Weights of a small mixture-of-experts language model, trained from scratch on English Wikipedia: 48 experts in each of 15 layers.
Below are experts of layer 4 (counted from 0) of a mixture-of-experts language model. Rows are named router (the router's row for the expert), up (a neuron's input weights, with its number) and show model dimensions 0-191. Each number is 128 + 32 x the weight over its row's rms, rounded and kept within 0 to 255. Numbers have three digits each.
Before each expert's rows: "gets" lists some tokens that make up at least twice as much of what it gets as of all text; "comes after" lists some tokens at least twice as common just before its tokens as in all text. This comes from a sample of Wikipedia text that the model never trained on. Tokens count by the router's weight.

# expert 46
gets: "\n", "==", "===", " ==", " ===", "See"
comes after: "\n", ".", "==", " |", " ==", "==="
router:097111139063146106137105156113104092163149122111138138077117130158096123166111120079142136149166080194137101101073089126121103141150083121160126090119155123179135153128140124168049153100186098146186098100086154139179110141106165139082115114193168123097118162135175125073107115166170128112097135135061096118129145102087097142124145143146159155149059111176072095137182182085118111121085078109172161122076111098115130176180140190086164151149092100167159119092115199113147093130109125109163187135129151129115137113088087106140148130146197133149085070147134159139072075172171116129
up0:133078071138124092128102153135156097122082134098168165177154092140077108062124150154164125106090109152130066094145101145142134149105113104114044111106183164103156092125137127138107142183110137094109161136153100111061121112167091152157131127177091148151140121148165131165174096149165119177131179130122104087102166171168110133095122131116115129178091154072107064137131125148090156129119128134079069146156115077150136144064122082103144151123147110124170120115183108185150172099135151156119151090179163073240160150155081159152142108103101130144156157135034092123126129132164114190

# expert 12
gets: " January", " March", " May", " February", " August", " October"
comes after: " on", " (", " in", " June", "|", ":"
router:155144124155142118143087097136149067157112141132138140126075160159135111167093113166127097097088156105105097162128125110104121134203191105089178172178087132122158102144155139069169078188135151121093122128129193111164125175133129133184153131145113105142092148117105143128142102101165103122148102134113123119148123077175078128170188088118116216100126152136110122178185121104084094074163185131154112184108132158065163145117144133086098064112126104125113051155131089127194150131125119101052129128127167144095089125132107219147092147078161113143102144163175174131165150098092106106
up0:105078122152175058107121163188169090135144095087069072088103093144174104125132078105105073148119157116076151139150068156167088107161157145134132127149132133157134100117126103124116179185146194154116175157112178114151069127146057041130175162102128144142116096175183162156109064147111080143124075136097134100150129174098161174111150099108173170114119120155106125147118095128109156100098183115140144134136142113134179109157167158123105113161134168100095121160117122100137156153088089080127098090120141136136151089150161181128107180165115117078133059123160087189140146148069131169

# expert 9
gets: " |", "|", ":", " 1", "-", " /"
comes after: " |", "\n", " ", " 0", " 1", " Win"
router:090255124165122148100114129171101175126118188082155068145125116078071201087153175137151101082185180070131137143108115091102176113156091153098132141140096131084146128142127113111176134087089139133099154119114156135107125140155138129135144094096123120101110155155108113111111131140121124114216183061165088106156162093143080136177140139119107088130156119104115134137150158176094100092126117121089166172105152198102069152093111105081062106085110101149150127149112099170144170184149169093136164172127144163069096124146114162156145156120104160145081169094102122109158107115146116154
up0:091126110163136085114095133078143141105103178162144133107121117113093130087148132100137072122139140135174211138192127090133131145129120129161145112110188156148037135063142125135121136134080129149125147099119075161116118159105109149163186143149086206115168050108136050121172088107085092172091131115197139099137151138070118117090093122138140084104146141133153147132135125070211128145170197088082122069122139101168163124109119134096122135097148126098192151154110217092094130163127114150125121117126119163121095123163097175125143131166171110087198163118114164117138103122137083152

# expert 38
gets: " |", "\n", " in", ";", "---|---|---|---|", ");"
comes after: " |", ")", " ", ".", " 0", "\""
router:086041112108116185110126135164171087112154125122103133054098085174101100144136134093165071135126124125140122186086098119144108117139159179092106123144158168090190105117149139110118183178177099157161122084094125126147085178109160164154166151163132166107124156141160120137139131145174122099095095096157151174056089155081135127160078181125103151118145084202125090148137163102089155101152149108121150092102127089092185185107111169083098135117067116150152133173125144164101113137118110126157094121066120077136171123081154117130160116108114206116119114156179112093097073101191126105
up0:129159145171110102116171178161120118148149135167104116145143173113130142143151150145092132045130163059153175180128163121171175129148156193112071105122133078097129179100151144128094095099104102108146126129161127099165133146113112156133184114156096092085142149112177148121146153174139108128140146075142160143134150164122113072064088089145205107117136146160143099113138095064124092129148126137135158098171125096108087183122168084080169110150035135116084180152106117146074112130140127187126136094126088069119139174150114154065131149146168099110162107143141110106183063121073054090

# expert 29
gets: " (", " 0", " 1", " 2", " 3", " 4"
comes after: " |", ":", "N", "|", " (", " /"
router:116136148124054118153059089068149137070085172110129138147152150128194191170137169067178114121128128117157127115099120111079147145197168153126105133108141082128085164129145140113110123149108155087128161107177141141134067124169117125179144141117109171089175139083084123160151056110189130106168123147187134169138169091084081137150105139123173094104167165113105123143110149157083129120144092103137144142158103127125193151140191177132092074075127183176176083172080129160160125143101119074057131133102160207120117128134094152100132146140137164112127131152139124056118132110150104128
up0:104171137149177161139170137092114123152125128137121097141127152219128082129111074125122166114170162119128135106097076127145127133101140057130145139093156104164118102155117120113185127120158181129138142114073116105114152141101160156087066112120091095148124109119100208099128152120103099132102156147112082153148110136120111094146106115156153135102148159167119128170140099094122139053140145115064110134150105143159122156058150165175147081124104177180112158189109091171112090156146095103109170119079077054230103118113158181134153119054123170130110087174228100088148147131111123151

# expert 5
gets: " |", ";", "|", " 0;", ");", " 1;"
comes after: " ", " 0", " 1", " —", " 2", ")"
router:126180113133105190043146112166140175131134191127149144182078135156065138118130078089130111104166084110212149150112100110109135112115142163098125189131103154142132131170140157165096151113102112159115098093132078112167092164159194141108178135068164162109139083146167084171104086097136122102126079127166098070128156165094180176129104142126090127098173123169087088148095158177148104150147148091155184107120137172147134112148081114080124134103132130143130122151103113111068125109148095163172149160115119083142122126128131083068185126134101157163089093072122113101104091048109172155
up0:148124106086124171082082112113135085089151101120161132124077127131114146111159077070159100127118120151093059155134184140114185152132123115137178067107103160171093128137087169142125121095175161067090143152106125186105200120089158183153114170106153080098149126091079112106111081125157048160127106121078096078074153128160112125125152126134144100106187179115108112149079151134135119152132154170129147161163142138138106056128078153160164182147097156128098104162090139123173131138091159212096151067153096113121098138183170175115129111109137171149106151120168113161126186094177120134

# expert 16
gets: " 0", " —", "th", " first", " 1", " place"
comes after: " |", "|", "-", ";", " 1", " 0"
router:103214151117074138113141101123141146119200177119190155152107146110064159150122197164148127135169143113104093139124107094132123118150110112144101157165083108078107125101117172079123170066098110093102131160146096170105117108106178129148163073103193113160098139153137076169128113124144098112151191067178125109107185089140120166148171138113105146123109158076180109128088135168125113128140116143162133188178140113117112090141097121083064168139120109144129101155073104126113138095159169141114192156156134172083104156085178085115089094173115097206110118084150062112158155152097125116
up0:153134093135098191144175113127154145223126102129144145161170077163108097105098085098136143071146122147044176047144069074149108143161212165141089137128155118153156108134140052135106162093121142108170146061070126146146116100142077145142102171094149104152122056142108135119152075166142150059114123197134112117111144105167169121176129091088123165155148103155119091148142123151145103075162101128114162107129113109149156124116110175071207128115146097143100130089139128083155086143169105101100204106128093143141111130113175154142147107129135108181144129159132121170115126113101126147

# expert 2
gets: " the", " that", " The", " a", "The", " \""
comes after: "\n", " of", " \"", ".", " in", " that"
router:126092167167119115167170149142146101158136071146103111133070066101149182099176079109140175108117121138105112119074131126121142131185098076140149095112087119099094105201161136154070116142185101110117150114133112139154116104073088045120130171107150200050116159142118132102099135094083102166132131153089115104145125151155169090112093105164148077185113178135127147117049095148167147097098089109115152142096137118150144095173093140150113159108160066126123101200107117141148172153124145188149177079163140187119141142143111079110166132131152121161169149197089117095103173090130139126
up0:104155194097146152124112135164112150137134127087129136096106117111143170077143123112123123089152135122115086180116141161160124098111100105085137155134162067100195121139170133168214146107162196098117154147103143146135172155140136150122144082109139157069144061131052097160085140145142071067190097084070116084136127066158159126142142102117087143117129117113151152116068130126135146173143132116119176171100079080101112122060157123150145147098113128144101124122123129152143117166141158111058098201107151176112098172109137110142193147092096087124116084196143082178151210113164119144

# expert 27
gets: "\n", "-", "|", "==", " (", "---|---|---|---|"
comes after: "\n", " |", ")", ";", " =", " information"
router:084126075098081073128120115132117190123072147100165071114107069152088083158129140085187090170157126128128137114097114108125047115176089129127085102127141150135109190139077106100088119146120142162127140124144156188108086110148151170109163116175157135145078135124150140185112119144179103116142127089110095185069147119126108110162135168107139136155092134120128122133155169120070097115138129157165129106191147184181148144142078186137075075105157113150159145140070183172181055123147154104157175083108149099152141126078128086202169137153123146190110121154150097163123112116164102156
up0:108137143119153088147132173104097158154085077101074033131143150108124080087159144130103104144063116119158211084111103129176162110122093069134121132100123089130129146187099174119093100104119151094091145139167152141192136146157162163139144156114157119116113121126134152132108080075139185157153150004110159158107146105101184129155124147115137109128119173098160113125102125052117153107128128120152101064162141149144110141175180111121122066142116099095125138112162099143202114139083111190142171120162105100124190148178131093140141099110111118125177112111217156154143156098152126099

# expert 21
gets: " not", " he", " was", " to", " but", " as"
comes after: " was", " is", ",", " he", " it", " were"
router:134156134151195120138130159111138118121119076170136090083129169116182149166179078144116120088103071155134127139124127133126135153117117093076128107103142102104131122182117133169190143076116109107154073136097145174192135134099113114178098169194090133145155072087138137114172133150144193110089103119088171172160081194129137131104162095142153109087077156160141101052185107112151138159109156134079149098103138127157188118134143173131151121154105121135130132127180137052177104103079114114083049149080101166101158099145183079155124150108104067134148144173101128139127126093056098114
up0:119131094077153150115095150123175124050207118183137156092144119129115120142091127091147138153108080194087216107112137098141115141105139104111098071079154172107137130220087206106108146134083127115144110141127090118168109114154191139092161164138162147090114102131149170122125165143143117189139160099126082102131143138112078104143135163106093130119161086068159154181072166125090119119163061133121087115136096080137160125115095094161128119159134144194196121146153146132136094150120170153115151116116136127111107178101065116059128171144186149074151063153140141139108103119131136092

# expert 11
gets: "-", " ", "|", " |", ":", " The"
comes after: "\n", " ", "|", " Genus", " name", "\""
router:083044171141108085176141110120099089132093151133134082144074115111096173059179144133113114115139087100118101127064107106094145122094175157158144135107115139166082130155131135121127097140134129127124153159116157158114122093135141124135158154109174151085089179166132140093178120170180114143103126185109084116155172102127135143094084070145151130191149137110088162189140099082136126093126154081100099099162163057141172158173144082145151112094144151122143171128127129146135085108163092125153068144198088118202149127113123172090130151153122180060189114207170170082133152131155160103
up0:152124095135093138046083111170125161104064138108156133159170118125072141106173150100139086133090154135149174118158190110132160192146080086138188119131054115105142134141141169149150178159116117142157111072145122202108212116095132166082144064105096131114125101134110128072113129088138128115137108099096134152176105183172168088160078104141086114133154142155181085144209130118069134113129153128113132104102078087122138110132118182125158110103120111092120144124120154146123082133103192143159126200110060091192085147173114160093119153112118130120129112146119191190114113113128116117

# expert 30
gets: " and", " or", ",", " &", " also", " who"
comes after: ",", " and", "s", " well", "),", " or"
router:057133128178117119076135137109093143116150065093118163169111139095120173088117074185079089123131115102150127120180140166110151167100121130112135101083107113050150089120134128105136116136142153129124134097170124098143135114057133063111135110121110142069129129184111108148082138109106147157163149121151160158121157176150075164153101169168181132127124173116184117164115103117107130089121165115079135194164150044112108133133058139139106166133164191153079095089090191110085135139108122123157107120121127099156082107118098193199206121180183161141139095118053134108124145113127116098
up0:123118146104146114090153156165086086134120132145149087161126162138159112112122190073156157124090094094152163115127098185197139111123104186093088093150112157127102080111088110166126122179132145076104148140134092131059207097096138152152106165080171139133126086155114170138114168123123138099177109131136097120115063087115203176159065106155088130100209172142150139105102190076180094135139135115165086117178110106144131056058130122063147173143113139126149148166136182140126144117078153134154155119127107103143143144138143146094164099063144133125104087123171155145144140072066119140

# expert 8
gets: " the", " ", " a", " \"", "-", " an"
comes after: " of", " as", " with", " in", " to", " on"
router:128062159114104114189115126107166095178133089154103118115079087096150180138169113119145119150100117172134067098146121138119121078082079147149117112052083138135066122132155153139152112109181124117089152145063113075104114125094070111140130158131138157165131135150143109149142160057145171134110134150072098073108126121101147137102056156153199099161122114161156105182152092099146166132090123108113122137095196062097164077167119162167103158171122137109140160136123073159150130117110112156109158108167119176193157139118089131100161146146134187082188088192076148119114154161150134179
up0:151101130103119157164073123124099134130131162091161099094117106168086131133070110136103123170075136167119174199133051129111129087172112116108138162106127143119123149110150129149157161128175076150131155197218147120150047138141120164163128134125151071048119121095127173126173130076130163158135076147129112137098109165116137119097099185111099139165130091115073139109122112135067143121093102116127179093149130125127148108091134131094149080178075140153175144139140165102073180084168124169097107139124109111167186130083152200098152099160110177102141113120165150090123114104061195174

# expert 3
gets: " was", " is", " to", " has", " had", " are"
comes after: " was", " is", " he", " It", " it", " He"
router:119186087141168080112134161124145156162106090102168110051160085150136120168152113088111078145079113113086102108125146103195130082112129112086104098149143131058163161178096162160146170081100130155139164173124135134105120134195154174148104132172143142183095097120126133105131136158132124115143109110129136150097070163156108144094199108132067116087093118180198081082144118154175073162175151095104112122134090062148145157113131145162146128147134183126152104102112110129098086095155154095161106067184119135129167150129156101147163079126090111147053186184116117149132138173112066136
up0:161112078057111144129086162078131165184121092150166107152136130128120170149102137176103086142115186182152077176147087140167152082160141091169101079140157140172104135144094138095142087116172130138052190121109156086162147154148125128105103107093122063088180147154088115131126120182161136115163178156108135112140180136064123108127128131150137096161147222120099128169139157080168178129122104083132135130154056116166095102136143080157110096118118145101150078083109152136104119114154062096143134151069134122126128096188113147090125137128077103114142169086086146144150177180093099167